Weights of a small mixture-of-experts language model, trained from scratch on English Wikipedia: 256 experts in each of 12 layers, a variant of Muon for the experts.
Below are experts of layer 5 (counted from 0) of a mixture-of-experts language model. Rows are named router (the router's row for the expert), gate (a neuron's input weights, with its number), up (a neuron's input weights, with its number), down (a neuron's output weights, with its number) and show model dimensions 0-191. Each number is 128 + 24 x the weight over its row's rms, rounded and kept within 0 to 255. Numbers have three digits each.
After each expert's rows: "gets" lists some tokens that make up at least twice as much of what it gets as of all text. This comes from a sample of Wikipedia text that the model never trained on. Tokens count by the router's weight.

# expert 53
router:174099140135166114173136075110109125093148127124130163105113127148105132093097092119164103127140131112118151130098138119119175157106150095101122153124084146101132188164115133124132118106141139109133117142126092143157145106110126140102135145130142120191187130171131083174128093144136141159143075146125088180161134120164111088136137103153153111070154175156089154145157128105149124122134079119121130156106122127124158103124113146112148139126149133180129115113139113127102124125106136137161099140120164087143103097146118123135145158131132118103128123113095158101146111122129113141
gate0:169116116144107125122122086126168101127084128115109110129166142137121103157140104154188112137114157124136125108173140089124129105137160062129133128096158172108126139106096154143130122119182139110115108128107168131114150179154121095170087131122144095139125128135154107152142090111148133096096129111103102106120084186150106121164111115138156093142174132156117112184117166128125137134125149098182134127108110132137129109122127148125125128136124143088129131084121131140074147093126103143143112116098185164099140083120136129139143128122153117129073113119122111142120102135101124110
up0:116169185129111149131130054155114144132104147136145161115134139126113148154170136046117112097093141151140115103137176148136150143116143111135122113096133111125090150111145137143143108139147092146138105150095101170179157155130101123141149113111111139110125091141082170162100125144094112121138161155149156095176133134087134156113103160108117104127123094102103133093109138143105108142116097135141121161094149112104144116133111108108133102104137122101115118088148127113134151151139125105139146133144100114142143126123138129115077125126100160184114101152143083163165153101102140147
down0:095096155111149135145140121092128143095095148093107110151154106130167127145171157073107119119092113151143123139099103126129112167171090161168117154150136145130125094141177124175119094097125116147124112146141150140161123119106122123113164124112140118134114115133156137122105183090164116149118103135131143149121197123181091121073144091137142110125124115144156082130119136150099147126063148151138162086135109093139143128096161123144132105115096145137110081123109110154143139126130108158144115090129168120102130120118106149084123125112099147086134105127106131114130092117120150135
gets: ".", " (", "′", "ill", "% | ", "°"

# expert 93
router:103147160163179111153096104098141166116111103126138132126140132143120113119061135130120080160134111157120137084148170162148193197151163096072120170098119194109126133144135115162121195126094145146127141142166105119137142129109099150121149124146139118132170129124148118154100102160133139152072114141115131147111116119155134165107113122133117107118113111109139116127128092130167125129134101163132122157097145134135145105148129177152135079125081126131115135124118125124143119150112138146161088122140112100155123145102104144172146129121088122110132116137123136135107126143093153133
gate0:126125090167154125127142134118112159115116129134114128160196155119148082128096136116115126126146119140145120108177081099122100112148121139141146158124118172127075168108137132075137121102117148093152100120142105125110097117080117081147161136152110125138151095077127152163136127129101108120135141137120124149121108156111118095158112157111158149085165154157103109109180128120174100139074171112098128136115133085124113106147160132123130078166100148140151096114136116120126141133100123089097139111099158134101122140118088108128102164123106130133153091084146127133107114109125160136
up0:148153113156149107083160128154130126155159123096187118148133118119123134133062166124115138152111114128104097117111117087075138139121147129112121139164140119156088164109147132120134129133096117128154132126092094127142109111114104118173180117123139113101134118081149138127102132116123096123122123106147134092103145130110129224141116112143154109131131128127125131113144177122121168110101132089133152113121080103133128111120149169172089134119144138136157160138095128124084090121157117169126067142125129141135155103106126138121122174132118077125149143105141170170143155130103112145
down0:130121113133121124152133087145114133083106101104091105149128160130160110112138177102122163149112112112135146121100105142055131112067124145137095108106109155129163114115129120092122096140096142099156102106122190097171079118148093084150157155111079131131102145156126121125128103137075128125103164168159135115145123151123143129182121167121155120130135117134111158134124112138126119124143153171142141119127098144121162137138138108135165135122114106169156103125097105136101156109089090129096117102123117132130117131150101109159092129095120109150098140124127168097080163158138137142
gets: " St", " st", "st", "est", "St", "- St"

# expert 68
router:123151146140175136134100080127101152122122133125123134103131126109123133121102074114159107162127149134159122122147145101182119181147132123120118169125123110135133148154114104147184145114122130082138120149112113155140138112110133148146144094151155185155163132102097107139131110176149160158116084186123095103181105156147088121129104146120139123098153114136144120154139151101135104122098101143161131135117142136081169079110134118133148134115139104158095123131158144115117185125098117154150139150146146080147113117131087128117172154140077168112137121148102099116146116109165127138
gate0:106175081156127169101120106112100129148138125097118132112169121142139139088144158119151063121114160137125132144097142111122148181148098136124091118180139142161116129141092154133113149159121098131154137189138109125071138161132147113121113126135113124176120114091108154090109121121163117117154135139130157152146113107126129183141173087125110111151127132123076137195133114091104104111100114139131126147143132140090138110121157130176135131114133152172149102150085132146125119143123130168098102100110129093130166144116111141126114135182111154130116136114085135134159112115121157135
up0:103136128119126137148143159126124144123147113111162133148115124146128154083123155136125153123144070154139108130105136145147178108110135107125136150128156159091184095094089131101112113175158131117150134150107106097096141152129134101101165137117149103143132124135107165096145108122143113174070085109098099160123154161138155136124082121128157133145144092138128097095109095144110155089087141093137143063134087111086126081145121111108128139145162129127142154129099117145151083124143113159081111115113117169071130118126148112150107126147139118106132135121089132122139149082100113116
down0:158143117150083144111170124158097122128152126172129123117148098110110160099138137128114075131152140098140163162118103125108115163117115037097164130175148111100147119121147125096151141121102116137129094132145176107123158116161133119111123184146122116141143129091129130114105128134150108164121137134123099149098141076109175122152165134147118132164108150130110104145181128135107112154118124119123092131126136135135171121119143143131112099141143108141066146125132136117124115150113107143176179124115091141102141145117112102155146092081126134151113103135093185163124085148141134119
gets: "%", " | ", ".", " |", " m", ")"

# expert 110
router:125110173159179138159082102125130166119150122134134147109109088143120104136115094122140093164102129138155145117156139128215167154155094097108150155124134148088101150171113106144170146143114096139108088169142107165162145097139140150148156119135138126145169114103114134126142095164126147168091079146110103142161117160127125149127116124115136120084158095118115123176141176151179132161107100133153118134103138125109158098119113152145137124124116122164108125142145099144133151124104133126170124150117145115142151124106114157144170129125122144101135083158119081129135108118141130124
gate0:139186135109141091089112129154064113107096198180125163110113123131112118138142147143147103115138138116138111152155138109127134189147140110144114138144130141121096112174133129146138126110125098122099120100137163116129122084154174103166142117114133082156140126132121127144139178145129151133077122104120127112167119166114101143140102092126118132119124119093126148168136146113118088121124147123108154122118113141107169139145093113088134119124103113088117161145154118133156105119106162130145121137173151179128098172140135123147099115179103186112177138127154093113129149138112151150
up0:135103109147100133110127102127149101117167107164106131145135124151106140124110116085121171124100160175170119128146139100142147142132123123115154129146183117170131164110144101161128141132110089135122110096108136156126094146103133143106157117109144145110106175137120141133056089088120124128096146173112150159115133135138140161088120126130126116090161145155158144120171131136136146121102116132123124116181105104112117140148130105134063138142147172182138116131101116118135126116146085162115180127113121132103148093143094125112107142101142072099115168152178102100122156099134149133
down0:145115148130145118116112130114114107119165097113123169126128106127147130112175150130114110104142141166132095129158192121117104119152138145127141121114116179166083121142143086138153139146143138097091139095103146105164144133166173148151139106120091104093113101123099113116126162142138143150128169163148132116168148086139123127119132123076091125128125107158130157156139148083140149158143109103108079123143110111189140164124169144163165094157124147182120130103067150160133141112129107101100111106124152134086133086142085139107118131159113131158119145143141150122134136122118089115
gets: "th", " m", " km", " second", "%", "st"

# expert 126
router:146111142155153179176166115114129134124154181122125150111117156138085077119107108130158090138116107162120125129131130117127155183128129114117172171105107140099153165176132148172118131129151104127117154116149117165134115100095119148140146106174111129133132185122140103158098109139129122160126073115147122177165113107147108094131133115139143149113170151142091152155151099121142160085131125143133110143084158133136154086145098160137165135122150117127076146131153115149140132117125114131139107202098169112130137112146105134147130131150107141096138114104143112095134111105152128114
gate0:169089132134113191118148106147125159136140127144082142105111127133165132107117129179116144116092096105111092130157130143088130128143089134129129147147146115147131152158102167176148145104129123115135131157110107120084111133116154106178139125149141101126114166202083120075128158113129107139146155108118136123056131161165128145078096158140103126141099118130107154141126113128128135141097113173112131100124149144119117117186078138094153121147134128101110128094133142086127147106089117076117124132131119115106105118165153134111117093156098163131153119140107141129148139146125127116
up0:079115130150142150124166168142132124139134113130100131130135161138129130103094138120129175127098163115092120121123120084129123093135131139135106119096163134146092170130158122182122120063101128156132155127131123113160132158127141130134119129136104120136100136164124154058128127127161126124097120123154145142155148078116103130126172098080133127122131167174128147168137097114140098120138126117126147148124160117092085089134159127131125145162117132074096086140166082143131123129091141085087132146131105087137109131085115163142135165151146122136107121108104152106129122102146111065
down0:174121084160135104149134087097126117104123127142121127098102177118146105102108104075126166110151125127097098104106109150136143123126170127172145126086167156136100127104143120113133131092152156135128146120113137167145131161099106141161202121082122102130108116118104173149155127113123134144075096094164141129121132144124116129120097128145145095171150143140134121095131111155145123141108104131144098088118099151160094097116140119141121155072124138114124121117154121151135127165147099110134113164122109138083082125112151110125144137150149168155094141116094140187146108121171125146
gets: "1", " (", "| ", ".", ", ", "–"

# expert 198
router:175134164177118144123093112132111167092126146099148197104135145131106090125128144150149092164145093127167173142145109143110143106117140112113123162118105162117101133148149140163125145114144111130128140170136087143146131114165141184119139076173130136149183161107083137115092112153122146166126126125112100150136126129152123163139120146155110104090145107147147102177157140122153102120147136119145153121077162130124158132125105156101092074102127113118145116136126137153109155117131128114147115166116154111116102127144091122169159153114095139109134103112100130161146087138120109107
gate0:126138093087140134146134142073103111094159134117116160153111141116134147149137126186159149099163098096140154096118123095123104115174164150148112149109111135108082150123146135107134115135113149106114130168139164152124158092120107126116094106130143132162090103101132191089155112149123126100100146121165133113141125157121134159160145118160116103144125118107135133088127163117111132130102089134151134140099163082123118122126132093148167112151130126146144106120098118119107095102112152135130091166178123083162149143132095124164126109167085103123101134139095138103123106147072084136
up0:165134138093115156135142135150098119117132083101132113134166143131132123151152132124108127133178138095132166143071136138150138126114155099123104136177136104177125160175152118142123128094123142159189120095120112138132144172167135171134154078131160178148134104123101134179095125116131128165182134132128123114112130175133109160143125078096129137105141135134164113104121153095144131105115148103147097101113086123123110172140128128144126113112103103146131155154134082129137171116142142128118100117127127104141108115150133082117143125120123121133154127078069146171117148113098157161
down0:142106142095130100127128195109123107138111118114139091127135165099103147114137131157168129112160081129149122091140102153138142139149133149110150122106147128133125119119130139122148169083099147082156131137090162139145162141121084135117167132110113146110085119123124116138154134134167174127133118122127135112087107116113123117173129134108079086118087160087112158123187135145122118120138103124076137134128145173116144114151149086142136147109141130118199112147080131150081117140105144112137164104097113157085144121131104093119161105140138127142087132125085092104127133180126128116
gets: " a", "'s", " his", " an", " her", " as a"

# expert 66
router:152138148139153167145110109113119155138102153138151161108165126125110129128126127113120094173119078158165176138131123168114126130108117137070101147109125138120119130129125135148159143104165146139125153134133116092142143129137129162089139084165144177163160151158120118108118112165116101167110115140140102148122138122189108157093115079132157120125131125124173151164162135116184096114132112148144146096104120142122180121110111170123112091166167143123149106098108095119130106130167129120148136129135129112130092139168140121144117175114076099072141109130144134151139100091118102115
gate0:123115146104163114144170135107162120124125134116119130106152110153146072123160150139139137145142112112095101148166138127107105151112139086137130150177136120146160150132128143113116126157095131124146132135142123120122110123130156143171145097143134152141106141197074158106170135141155129093172138163151108138110161147112135139139112128132100167082097139127146158160150141107101140124087109181162171116104144146150148151084155185138094150119129135145123129090061171117117134103140154138148123135157134108088128167122148094117143138126115140115140127100119139135120093130168127062
up0:147120119127143100133130111126138127124105188151119119157165124130135154131137093144144162103146117142113117149113140125138146135099163130103100141152146112138173172130174120119089121139103139176111103107126123119166163185100133112164128123130175090148126112148094122110139166110170157128130133119117120193126158147142107129126154094137153109123129143125111177098158138126126174124088153152141145094102161085140135185106148146123116172123124113168101176128155117075114141087117101137109142117147106129138114143161101113159126099140146118079092142105151132142079147118116130167
down0:161146112119139110136127132095111117126110117126097129111109187096121165123144131120132111091113134119079137104120061163135128097126120153144126099148107126162102183097130131117119105116124146112121150110133123131114140120137111144097083101125119170141161165165127151092171155150140132114133160116093086155108119081107089145139128152098109116122123094126122129095140090109084127123141131149145129159110140158112118150088131116089128152113137077109134124157070207138132109122127121137142111118138151087106103131061141108094160096133157141146135098097132115149102150148096137104
gets: " the", " a", " of the", " an", " A", " The"

# expert 116
router:166113150131163168151136092125117144139140156146166157084132135124114140092109107163173099144163139142115099139148122148128141164162102149121124189123104131136116174149143111151120125127163129099137107132109094146149137136141109173145103110115155135146121102117134131181115148170146139155069091148094088138151126124171106113108117113119137146047141118117106085176158111130125145114135156136125165131126152119118186110166134174125114106123151134133128112109125126093143116079115110096149158142131136127147108084155124139146136094146131107093151070134122118117127099123132111153
gate0:148123160136154108151104103176129073142108155144134100096136154101128129123131121162162122097121083129170135159112088132114144151120135120099159101107126138129161117190156137144104111145159084125138156133147123137115135091104117135146143136133118143138125095166126108161098110140130145122158135127142156121117117143115102155142170086171143133181141109086136136160133143143127181141142119153137135083154154156134139072144150134134161126144102140101069170121127138118122135082073110107124108125110110117121097146141057191108113135134135144128148110118152081123147117137137100127
up0:098103110153095119113129147132091139127138099146152140087146180128132155145148106118138119126171147084154137098134134115125100110164095090123147141051123129141123102158126130118146160140159141166147091129117118138124132130133134096105168129176133122105109109130126133144132127175137095127137151133096148145133107111110170123137217112150113134131185133127146121153133170142111124100094148168118156131148128075100136147094126099119113121125126115139113138129094141144132117140130164143216133124163156096127131090131096153137098136073121128120137112137099108112090092128135154131
down0:116136168118135051124171124150139186139135110123108161086111123135101107118134111090137135132100125135117144164126159120134118100137165159094150109097148099133106144126134149133104135107106103107160104143124110133118147081156132085117130100163163173138109103129063113140124114096111129084142151117130132132089149119118130118131129143141117136140101105128133177115113099134129125143157139122123073127151109131121121106124088118085130077115107091148118127145100134124157130129140140127136164093131145134126112143104131114157100109149160136151130165070166062117095119181174113084
gets: ".", " | ", "–", "0", ":", "; "